config.yaml
d_expert: 80
init_std_router: 0.0297
attn_scale: 0.125
init: "uniform"
z_loss: 0.0001
dataset: "wikipedia_en"
Below are experts of layer 7 (counted from 0) of a mixture-of-experts language model. Rows are named router (the router's row for the expert), down (a neuron's output weights, with its number) and show model dimensions 64-127. Each number is 128 + 24 x the weight over its row's rms, rounded and kept within 0 to 255. Numbers have three digits each.
Before each expert's rows: a language model's description of what the expert responds to. This comes from a sample of Wikipedia text that the model never trained on.

# expert 5
Digits inside years and decades, plus month names and century, in historical dates, e.g. 19'7'9, late 19'9'0s, 27 September 1954.
router:146085156132148117141100145117119123113117129161101123177088103152150141106106114176142186096119133149125092105150123119082161148133169151129151078129182103138162125162119135123105151169171103
down0:141101125131123154142105140143136114127143126125162152130125137169144164148128077138121088108087137123102114165126139138143135143122119105074143089149151119147132113125178195122144109072101070
down1:136096123089163127098171141114153156118140086135100146089134095055112128143137142130094103104141086201135161140151089096130137104119098121107137159135089126140119104145130148135125090121111126
down2:071101084159133149082148133128143165164101084109143129090137091123147143119108101092133138120098142127108124160120094137135158122110098085097097150138157064142137079161140162144110130147115122
down3:092135105144104129103154159142143144103089110112129106078113111135158096174135129135119113170109145102157128125103154142097147124094096116148135128139115140160124095137159127140146151147131109
down4:166123133144117147090139100112131136162074125111094143135168138126127160087111138153139122138157150126125137153144180099124120118127118163122178118147123108097077097081104125111138140180101155
down5:117132118150154096138084075092129126138179100139093145133154147137156118104125128127116143139137130127085139146087164128167115091121106124101115127113123157111154131160115131114123159130077099
down6:085144102108159112128063152134112129128120171125085121114127134111172132153114151130164102124144093168127100100143130120088116115125106098134073138164110090116142131142129158112127097123123120
down7:155135113108114135126118124098137099134121126129133146131158140136138119105104101156157116106133163113087104113087128096132108118093109081160124118142097117130107124119145150127143164120110125
down8:117106151128145121169114114126122113171128119150138124172089110115173125135120165084128070085144125093115134163126139116137085115076055113148100050134162142103141117111135172155120140151124099
down9:114123150096141148128145082114112122117103093142096133129097115124119122131148139156147130094135147136102129158122146114157127097164116163077160143157132186114150108159104166090101173137126096
down10:120122155125101166148136137153146098099111110123145173109142163156093085149090105082133165164123127150115139136138131101091121115204167109125147152114159122165133175138121166147112150148120119
down11:115132128114094123103158129101099129164117125145137121124133144133148141117134114146129172098126097118139156125132137123080087091138148094119122110125149125112137130129125115139096168112163137
down12:085096108121097101124150133155141183112182102156121093199179106119135093147092110129156112086116150139121175167117117119129092095141177141163143138111187139125141113102112098150154110129094124
down13:169142122142106109148098134138152133096134102135119135156151159153159122110104070107164151137078153125140122149123119129122120128126108148163081109111125103135113136172132129100122140124167154
down14:116139141132122150145123130172117120098154155138134140111166097154131082163099081098141103143153163159099154121124122159168172130113124160132100139116154142178121154123144123093150103185122110
down15:050124186127151141112120124155108162120155115130119099117112144147098149132123123099120129128145164150127147152142100111151096143109122134120129090075129146084127110106121144131119099130113123
down16:128121119139109136092113135132135128103140141118110154115177082117127122076123150115160096156111166134167086129111138137102080100117118133109116116179143122123131151160144152148160125132154149
down17:164093135153127101128177132096119110134112145157098095150136110158103121121123137092084139141144109136124114133118169124137121129114149150129120134175138104151118128105123118087157163098143130
down18:161116138139077133094135139088142149141108157113106081132142163113157149128093090154108120130109100135161137094094087174161102064138123149121163177149114142151104094152187149111156147158158146
down19:097125117124131142127116150119120140115124148111123085117140135137086155133121166114190160108138155069111121168116137123113127129118146168151132092135068137136114104122168125146134156115123114
down20:137170114158099140171110149132107164132093137129115115102125156140106135092104123097146120168090108118149156104089109127103107146132154122115161156126155128109145113146097077131190122164113113
down21:164177129104083126104116114114119117090131116162146119059137108147171109162131084146111130156094099135130107135110140139140064141120095130102104164112145140123136181089133138133152129144090073
down22:136106106147152136128110072150134157105167142140151121136138166117103097141130196112125113149118138132119154101155112146116137103123105076138104110130115119179087134122130113111096082152111117
down23:136081113133087135122129137134106132134104137084139138161116106109127104100112072107157100108124140102157150154141124133120116128117178144093104045165135118160123124126156119119137148125111109
down24:152172090140103087101174121079127150120124123114139087100137149158129125149147156096138148144115127123154154134105122126116170110096125135115151138154126141135087109112140113160144091132141130
down25:128132142155127133148138091133149136149108162117127099133127096101157138114088139137138152091150116108147132096155130145120124156115136119147166144121100091094167076140142149142151122082141153
down26:125103153119122088131105097147104193116052146169114089085126133080120105110150100133156126138144153090127127145104124152103114142115135120122129097085098150061130109115132135130140139160160139
down27:184106159125137142136094121139156082118125142092144106165127121109142153072106069120106140121147146119147130137140086137094132130086123111148114151105155159120126104155124152133141120143116118
down28:106145101072107127138172147179110163178113142096157128135131123132161136101122166128108114145141170132126144131132164111110113156172098146109110117165129157158076132119123106162138113135124108
down29:148113097168097130182119071091157105197135118112127104124160065100077163141119119108165127120158120075134153146140078152148139128120140112149131116123131165160125153142120100145106147128118119
down30:124170125109125109125159111146115139159102131110125137140102150127165103169148114094119090152082136144135145109118129125151166115114151104097121159119125113154129152131115139112178090114141127
down31:135123065127120088118173104132163102112129133138160149152157134102091111133154091111143105163128153073174132080109161109141125087115142154109105138111110139146109144132122146143114097097121153
down32:079135090179098117161101123105094126137145146132146113110136169140101107184164117135099147113129118157112140151138147148139098135162150128132138115160133146105145174160123117106144113167108115
down33:129140102102112117120127128168102163149156161092082123091125085113082144167101160114145093150159122142112161102133124067122118106116107117118127174081153112118105115118121117127147061156125137
down34:190103078125141124145139125135136117139134120143125124102130137140099212109101126122116147135133063113099181143143104106105056109122127095104147149122159114119131124147099112146085137112134150
down35:145121139170123155111139170087133131139140132133126110138125124145146115137181148105144113139128120100189111128106112186109147123113130112107111129159149125132135135166146136106118157164133154
down36:130152130109148128112145098088096125127164116152130116105131101144148143131110143155106166096138111114176142124103141095159146111118133163156111181127148120151139119122150136115075153142109117
down37:127168125165091079144112109122138105136161117093108162085140168131118160139152108133123123123120168195155144120114131097122157137090155118098121107110107135128110149119113124121139143135107119
down38:107117126146126104136131141155141108104146082134116154142162145091117112132128091142114145140132116093090163125144090129107149112185157115148092126132124145148110123106193087103175137166124133
down39:090130164134088132130135162132116120167131125153117114082140124138151105180157149112160152128154109142132166145128126120122139094134123107111123151076123104133145144101126094132146108124101103
down40:183126127165144087104120093097152131124084138120078106154082125105145161114107142159117093130140141140160104134095131140110136096141155135084103189144117151108124148193096151129150124087098099
down41:147068177108091122120125132118143079152139102128108119098135143162135151120104134133098125176093105132135125085128145175116131100125117126158105111123118119161124087143135158135136125162118099
down42:107130136113162122121110135105123167128106170166178142058126112130130107133147105093107148166128088113159125133127043127163099147180116129118129128132138102125141141129102100122164128145152139
down43:115124116140170147154111135094112187112187124118144123142137156110114117142148161111137117143183107147153125140174120118099142119132162104157171139124153163157072144123088134084080147156137134
down44:110098121128134149130079139139122137143121073149111134164138120143143122158132185148096126137145101108103105098143106141133123077123111101145115151086137091130145121144098139153181147149154111
down45:057130072162103078108159118109108132148151117132117107136123186167129132149099115093123107117132123143106155137116118124184090115171143108111142144084152149132097103141120166137129128128111123
down46:139115115135139157122132153161174129119130096115087139119108139144128117176112123121134126136144083145119099127148127105155114134126111114157097141091161109173115150142160141144119173149140123
down47:128131148113104105139123102117164133130107129108120152098076148115123138154142150123113129144115140137111108072133149172131121125099151152134127126136152095149150105139124164143148088179100132
down48:121116174142092121115176131133157140103098148136146120119152123095136103145099123160100120081119151173109099085122138121173077104130105113164177135179140134116116092169150120101137107118096123
down49:126146156122116140089159108117119124101141139164131164154135128116146106122130160159146160154154104163108121148165148109161157173125156133118090102110156117122109137153098132095121166134132139
down50:148111124115150146123120132194109159109158112118103108085112089153104132132156161148113124131163106149110107141115163129083121136122168077097129137152078108127154143115116095141122145137125121
down51:136133134140138103173122131107113146087145156115137124088130123147115133160107148169129134139130149118121154126148122119160189148130125159107135137132132153137143125134116137100131120147124132
down52:111157122124111134105120111133122100141087111143107096114107140140118126106078117130123092092157096112126140127129137153159124128145114136148165163119093153109152122113124129136144121121131108
down53:135151137139094099145118135134154134144157086144133114122111150137132123138146135119141146120100162136134145154133109099123104131146123173102117142095114122136092140127121137109132130143096135
down54:144153187159108191101106115115143115116131137138131117136107165131160113117123125150120091150107116091160175148113122087125128139152146126143113106110091131151164099120072126111160139142100154
down55:159119123142133116120108136091168076141105123160128118157095087137081109143075122126087099097111129111123101094139141158163129131108133113176125075145116118118136119103157143123164115156102146
down56:140132135076120140152101130122112113152155096150187130137109091129144142087109164125142158099133128110166129152081171160092127121165119154150142135163105112119138059140172067129178144127121105
down57:124140135107161091113138122091168161141131138150164121130122150161128160099170148139164106132114142085132110147104161138160131117130153137145105138112113125105107131113155140106104128107146112
down58:130123111142108139139114100108082119136152138145111167144128162137137166133127111118136135129096140073094100158143176156126085136132162095138154138169134133116072151097155133094118109187128137
down59:135148141120127106086125123095100136153089151125092164095161119117167154084157132147135113092126123165161128142144169134163145120149154132154137153117179096192100150102118138153135118122173181
down60:122128134124152118168127121128146105125157103132104150139163105144113126152154143062122130120126139114091136176127170084116138139146125173114101114129135116135157145112164124137126128108132116
down61:137116125127129167117130121118111110121201112147139141132147123129118128153153109113116188125127101112086159132132167147115120128137158127139121122120148113122145115099114167089103080103131145
down62:111113161116172146119147127124122143135083123113124115160105126117150123155135140149110129146122153085155077098072166144101167112084139128113110123133146107113161095151179128159137143110173113
down63:126157166108133163136145137124140149120096133094125133132112113102137139148116118146133142095158110104155123100121093137124114127155174119119109091083120127119116121116131147124115124139154115
down64:107079111150127147140094126154107101152134146127147165091165156090117128096087126141136188130095142116151114139093168126124170147126075138120130108120169103121140107145174130093150160145144121
down65:103133132142137127127094092180102122139077183143159115139131131141144084127084101157159134129102171125106112138136128165122098130128112122139144147155124166135143142136118122070126152143200081
down66:170103107171107158140160111116158132116120133114124122112108124128130129181141103129118131107155154158120109109087091163165155111119091131109170148181146101138118128092098114068137123127104136
down67:131109128170126091158170093170088156141106128156134172125136112078078067162101123133077113136118097122135075107139136138113095101112090089115156104122148091111134115156143147133131133162133111
down68:084129135113159135131107126149162137113130172098126128116119128105141112131133132079144090166093127139162130139139133102125146146178143074122127135078170121159149177107112126158174114138116131
down69:156090145145123174117154090133128136160136124129161123086148113130121095129150153106126167139163151116090108127096103195111122100089112130156093145122133130155104110150136147132151152115138119
down70:113124089126141130120153151142123148121104161153126141112133096114139124134153087146102125132095092122163145114077116078149143131085125128085142132136148101111108108117135113112153105084140142
down71:122133089113156130112133131092068149130130150148101164159147149110092137129154148120144132137116112106126128140128142157118153135135122149104143110109120124134171138110150134114127119154104135
down72:112138101123109091117106141138109081109168149136145094113139146122118140136173122095126163118135119114095159173175113109112107131139160131134130127142126141127109154088099141137102130152110146
down73:126135132124098127122162098145154103119123201155170091120131155150077101136118101123139113139136105098133120130123129131159109112128102113141119166117147111167119164153115117143129159121085115
down74:174144106163084102142090150139193093115113127119120097107122154110081121164124096140118152129138135132117163122118110128145141114121109118145128114075155181166099159112104159128131118145102132
down75:111118113154124105180113147130098117120115186102121145126126141126097123086147151094110079130123137143125122121092118143111158133144111119137128126082111131147157099166112149117140133120138109
down76:146115125146115096140164073102096177163108124138090120140116099166160128128115156129126158125127121093111132127105104157120144132125142144127112144081128143112145081179135129108135156123138150
down77:136181140132107114105132145055131161118132161129113145114121100159127132113136108115107072109155130093142122169136113110101132077104135148143105110113061112136132123129140120095122120152123172
down78:118080154085081144119078115143128139135153109110133136105087146115122140093085153135127174087126116122139108156124164170169101107121098091163165160127138083124133109155125139097126152144103143
down79:117183148097107126111122079115133141119125140081115122160130094162130134124128142156150159101121174122134149127123122133117083076131170117116128131116135116176107125144100137123166146135111189

# expert 27
Digits and spelled-out small numbers in scores, review ratings, years and table counts, such as 9 out of 10, 8/10, six, seven.
router:148111063146141102094103130169143091100074154127131133083117108116122153177146108128123130115138112134102170077176150151124105109141108095114136169124103135119105145073158130130163120110139158
down0:194135148125128130060142109145140137111131131108119097109124093146141145138124165164125129128140153163151152109150148131139117148080135137117091165104133106108152144138093147157109069106140170
down1:116109118120132098120156130130155160090138162122139126099183151134071139146098118167141131144131133113139131124122144095122150124115155105126155140107115102088134117130125103119145106106121151
down2:128135138092113107119103122115112180116143101111172135116141114103123150120162191099116156129107156101135140149121105160097167155120188114149153193122140141138129123119113127162103118096124166
down3:091158126106114131114132109104108108173137147144115115123153145133125156147156129147124122137132081101113100116107080154095107098138139136120175138126144170106154112099143094161128124135163088
down4:108137119171158119146127148113161131158093166131138138168125140104131162153128142154129104123154098126129139147103181116131127153156099113103142138124107131103059152152140107121135139150134133
down5:121134132115118125127115148143132104125112089132126123171101142135161144126113151071119106100123119099132141109133144151124137109143078101077134128140096152140132113127113135117148141114128125
down6:161119139121120096097152143094196143131149127076115118118105162138122153175088124079137137110143145116117140100131101096137068126121148166144121147133118149141123139167133169131128144116095108
down7:125101142140096098112076141104141091096158092120115156159121135126126139128103110130126106096149080112117175150073143171112155130138102138133118129119120152120120151125115149141131132154134109
down8:163117169114135138131064094154114125104106126140137155134124120117108107091077139167135117147108109098126086143167120072117148132128150161118169131141138119113127163118091135088164120126135087
down9:143123154143123078143147136125122100116126141129148154113138111095143143138117095124139120148116175139105098138144104125096121115154128137163146107109147119139092123134093096160089141122089092
down10:169136155103161111142128163109117118156094155153085126124059082142145162133112107102100113150102179106112094124159114161144138106122156125071139179164146063126144126117138134109159111123149131
down11:111134168177128166137112113105135134153061127078133131123166061101145113109155165140124162124139075135122088148084119141141165137122158127187146088116067144161092131083170091151120198142116124
down12:123114119112157134133114152120113123107127169119151120102111097103113131128118124185132143119166131120117109116136149139128156112118160117153117150124132121121131105092149121114106152118162180
down13:164191147096108143179143103140116133124123130132145089128142131130104128150104169133172168123127144149114133130145119120099108107125130095083196111159135126114101121159138126101119130096114095
down14:142127151132127148157145128114142158092102134134113098106091067126121147134155151107134089115154101113134141159094073112125095139117137077099134119179141114134122135116136092116095142103075099
down15:116181123129147119078172120133151110106129128137116114081136151122099146151131123126115172144118090164134081094139108098082124182125122140157133152104092121139117112110163096176116131100132088
down16:151143133108105160125126170096137139099130129121170138126108170118106114149144104160120105143124147144104135110143123169122144144107128101114093164146140083148134135118118139128143131091139132
down17:119110171144158094132140146147124111154149098106112162109103152151128109121129130147143151139114114139108154129161088130130085124138110173154148104118116130098137161130132105134101117150149131
down18:072194123127118147091132126101133121200105106134107124093146117131145138135137124093093128122091118132129102138113135103143125158130138109120104121176110205134107105145100122157107163112125156
down19:136141096127106141170140122160139190169118133095153148161157125125164153148101126142120109162120116129162114146132083153156154157154125084174117138076148160142135101123148099141130099117161134
down20:134136118129149124121106122119120101117133157114164114170134153157145130118136102153131145089124129099102116106150106077129111152138142117183133159127129147142111142106087068121119147154128140
down21:145113110153125116106111156129143109143154136117099169117128123144137140152087091127108074092144122117133101121119152118075118144120126157104116197160139151115143185134132136120184122135128095
down22:162129144142113141071155076132150140143151142120126135167131110169157127084123148116132133129134133136122119172135134119182090117110111153152135102129147112201101168136124128133092114111131119
down23:114099179115099116134103117132129145149120089149141143128160139148141126103099143160164115152111108107078108158125121128122135110135146117133117136113146126160156110174137155136149119073130067
down24:116135121171134131151175090141141152111112127121117119099141138109137132094126118139102124114168134089139144163139167124119075119152114156136080136170143103083152140111133126105119122121099112
down25:147120159118187116128098155111094111066115178133092133150127099152114103121111125128129161144092105156126145075077077158129139097108148132172127127140133146130152157119080065138130085152104085
down26:111135143124091129114117107181118095142152167150143133106142092137137103093125139183141107145115120144105162105102136119103103115136138097120115151165125118091126102143175123087140150085135094
down27:113117146137132159127126064125115105117147137178128118124162103118146133094128170136146084129134126163178153124113131101138123088125149163139110117107136120114134122157117121098101106167097130
down28:108152126101152140157117104094145140084157101084152167146137120179157143141124157122137103174112136115140131146126137126082110156110124130116145164135118127148116106132147119101078107121071096
down29:119171127126129124136102150130142080176130078149172112130071134137116140138132148107116156083124070049136153118125148149146125126172134120146117155149125095113112100159178131099101141140154093
down30:088088090111153122161114091119143117125142135124110179125128121193102127100129146125114127109102079103109141142156153146183129130141128134084125121128103121144137094111104141122147117154116139
down31:163099196146140106081167110141095125164100115135157152146147133099144101144152098152151102157116166124139143121126121112136112135133131080107089114163154140129134117107141136144133123170135108
down32:131112070151069108083138143162161114149121124082107104115082116168102150110138131104161135157133116121101163139162126104165142070104123110168155173085100114111123176128137117155087099180128130
down33:156100129093125123088117113137152126159146135098158108142139120096122128112148158128159119185109128181108127110111103162166124076151150125127131150134136110127133138085112159103103138118118105
down34:097096151111134139125122089126130114083130179133131124122098114141103104137102111139117102128132117167137115068168120166139117102146154139131133146111134144147126135089084111097127146128185132
down35:107110120123116141144113124122127114076078126154120118157116160111137140100129100121167092138112119127080103121104112155140173144138155141149117131170142150119122155096118132146120125099164098
down36:156110132157139088132107128118174107114134079113084093122087133120109145114101108097147149145092131139140142148132090130172123137148124119122134186109112110103129141101098136097127088182133115
down37:149151144139158098167120150122112123135114111145128108096117101163126148098111146080082082141136115138118084151131145108102128138130123075093172145125129126127148103127134133160141110077115137
down38:115125099091134143091110102131133110073111104091139117109137172119104153114105179152128134122139128115123142129128143193138119192113125114141123087122119109147135143099127127122122088084070114
down39:133097125100184118152121138146087153101114137107096136137103143158163118122106140183164122130115126137134128103120165080111169100086115065132091134139127136105090109154142151109130107091126135
down40:134117143156148127138166135135086148094150159123151101128144125115117131132128131167102119103090106141136130137058137149113087085125079104107150101136129123122139092160135129127096171142104138
down41:123142121080187115143127108140119124129178140133084124145164136158086115151110111144104150130138126119120169092127148154134119118134152141158145162141138155087140102149109138116140084150117157
down42:109129126155145088162079093173156151156133136151100105152109110146083119133129152133127123163149105151149127141135102092086142162139089162101115136124135135114103146169143115133117179089190085
down43:111142123142137118092065133113156138092138169116102093104139131112112149132111134127123094141164129147137122138159164100145149150172113121171084102139107086143110161080090116132143136168113141
down44:080147113104096178093144143141161122115092160103102105125117158119138170123151095149130194103125120147124109118127095157144148168084137109129117103161100142079126164123108087123126081163126138
down45:134109109099119134133123172119073120077153169112125159155144135129115134146181128121123139081148104089143164090090115165126166146118095167133147124097102126111155103115120111106117118135197112
down46:113142114140082114096120160120094106166160073156111118156101133149131139086127142096134133135127126110131109067173147131099132131128149126147125124148163128121153134158180137162161136161125133
down47:136088108117131137105148131147193098123172120092103123137091104120130105102127107115145167070161125127104152117148106130097103109104094146146133129121087110146107136118103138129139131097162096
down48:137128166130118144133137146149126144125121121134122140110117126143159134078147121147146121126123125170175142115067189144127120119144104089088099101128130115134150115061109133146100161125103136
down49:120131120125124108127133164128170117139112138108107085119101110111150115115109134137123110093119136128067116131090124162153162144140121136168081069132134072100133111108127148113100134107121134
down50:131186115153128125117150123117124130160078080121134107087121121143097140138091129149150129097135125118124095139179118120149151181140092159128135112128120121163100177110117105153097087106144135
down51:145154153135128117103158097147129129104110132183118147138126105110117123103117125124123156114149143108143101139111149170128108104134156108142140126134114137110148127063158157151135122113129102
down52:129155126128103140110151139075113136131106108115140159127118106127134135118130139143137142156136111083132158108110148137183141149178076132134134089195109135138105121170131121151124113130146143
down53:095113117113171140135131106107128120161155133169188101108128148102129150133097144127125112126120137161104138139115118123143134112110127130180167101119112124099133080135154078126121165119150136
down54:118125118130157117097180140073093123120125177145128142121103110126112178131092153102099115143197129143133110122115132115130132106158070112123112118123156113127121130124117143158100132129110102
down55:088121102095161156147111157075107139156144114132138117109148096142158135130149101155106126117143061132151130119114062135094083137122144173129138133104143149141139149120122098139137136158138115
down56:140171157107122141097113141110176101127135099134132157164134129148123136119188113173133099088167135150086108133122144113129147141086175157124108134171154157119132097127122117103161132106172122
down57:152156106154118136123098139152113173125139127077112118089134137138135129106081098162107160132117101107080081182084107115117116127115104102095137155134137117142120111120122159126103143111109123
down58:138103101089155110139131176126115111141134136089132144126150095123136127122105112124099105132140144155137103119115133145112089109169169117116113156146118120120119151108161157096115139135113093
down59:142136142118132098136156095123162115094120121122133109106108106121114156117120122149157162115133115139128093100188139205166157169132162150067120165151099150160116139141151080105080081129114150
down60:130157094133117148140129150096115113149116128093133089132114126156106119161124133168139101151093132127142130138118116145133083121127135149110121131113143145109099118144138096146125116161147116
down61:139160166123155150130137141110098130119099099119167118123130116123149121103154135103155109132110141106120131145146105113134162147122143097148122124115119132111130127127152131130108111142107119
down62:112147114116118116098124128105143116125115110120091103113114138148170142153137111098137122124102108145168171118088062112109143135122164110143123159102138153121151087129138123137130148129119130
down63:122100123158116120150115114121072131124150127121114105133150138139091160072129117115119109137155177132095098144121095142097149152148111126143137128130097115113135081109127119112177134111119156
down64:176151132146126106118118182134126110137133111166114104153114092116109118115113161185115126115126153127109154102120151133127097115168152168140124112106109091177109120128105106131175077128154158
down65:119157087121153119105121128130131110100135126123137125156152129122150157169133128147134107160119088149157132085120109099135129131111141145140107070128159122123128123129104138134100101147112128
down66:152105135086140136168136114133114138091130159123111101116141112156085173119140144096119143121143124109142091110122131143152119154136124143170140124073134132096158147140137091147097112106108141
down67:143150128164143126129141108117122088161137104145146081129130118148109118104108083124129074145132136167092117144108153143171138170182121139094108147120125109135095214145092186104134162117156150
down68:132172117130113121122095147142132092119132127123134121184151129140129128136133140099113100149145129110159118112089172134110136114106147128136133126146153120158101122172173129128125137150062123
down69:114172156129094155106135158127140122127121130122111148084106146124160183106149129140107145164113118155168090156181090144117100098133136129089149150114121111137081172134089149139124113145097124
down70:130103093094127145155116085122118081172167137128140131135135129143135110116107146174080131086123127149127150097136099125151087110164103113108138118103127193158134142126103104129160126141142092
down71:118109163118114166161120125135111166116149136115144115165144108169140117128178122123149153121103143114174183120095134138157133120103052162120149095124158122142117092127108127136141155121126099
down72:150048135108123148151153147086183120092143129132158125152118131117138152171114082161112142103154100150096088100077127140163120131143158126142103135169147142157085154136121115142126098098121098
down73:116138142143140132135125161130147136144133121134126124145155175187139145127094105135132096145108164137183127117112113101138161162150142121161160115137169105110139124147144129118169130152170148
down74:151141168124136130126103114126169133122108128150124141109135116131103156130136130075104105100101096133114135123112113103127133113121136087113156077127053130095147145164155146159145134075071113
down75:129133112134170154064125158188114120138138109140116137134086109121117130079144124144161120150148104106180165146129149097106141104115103138125158114116177137138110137096132148093076143141144140
down76:112081117121138108131122156110144112113087133157158132111100163143126105100105151094114121119176117164134092112157156154155134123115133174111147169153141135098135151144133154124115107115130147
down77:123106139082147098175126152080119094157117119106146124149133128095134154086121114099137115113087101124161131114154152112100104172103150091157111128142095185116167106139183174107101154142155125
down78:118129143108084109114125154131125085106099118140119103112155165142123145099147142151133128140116081118117131121135076072093149098107122142136082107091111099125113127137076149117119181149146155
down79:106131155082138137118075139101126153144060141095108165132125100108071099093114125123131121132044144132087106180162119118067155122133159139172116102158128113126094134089130129165186110119134151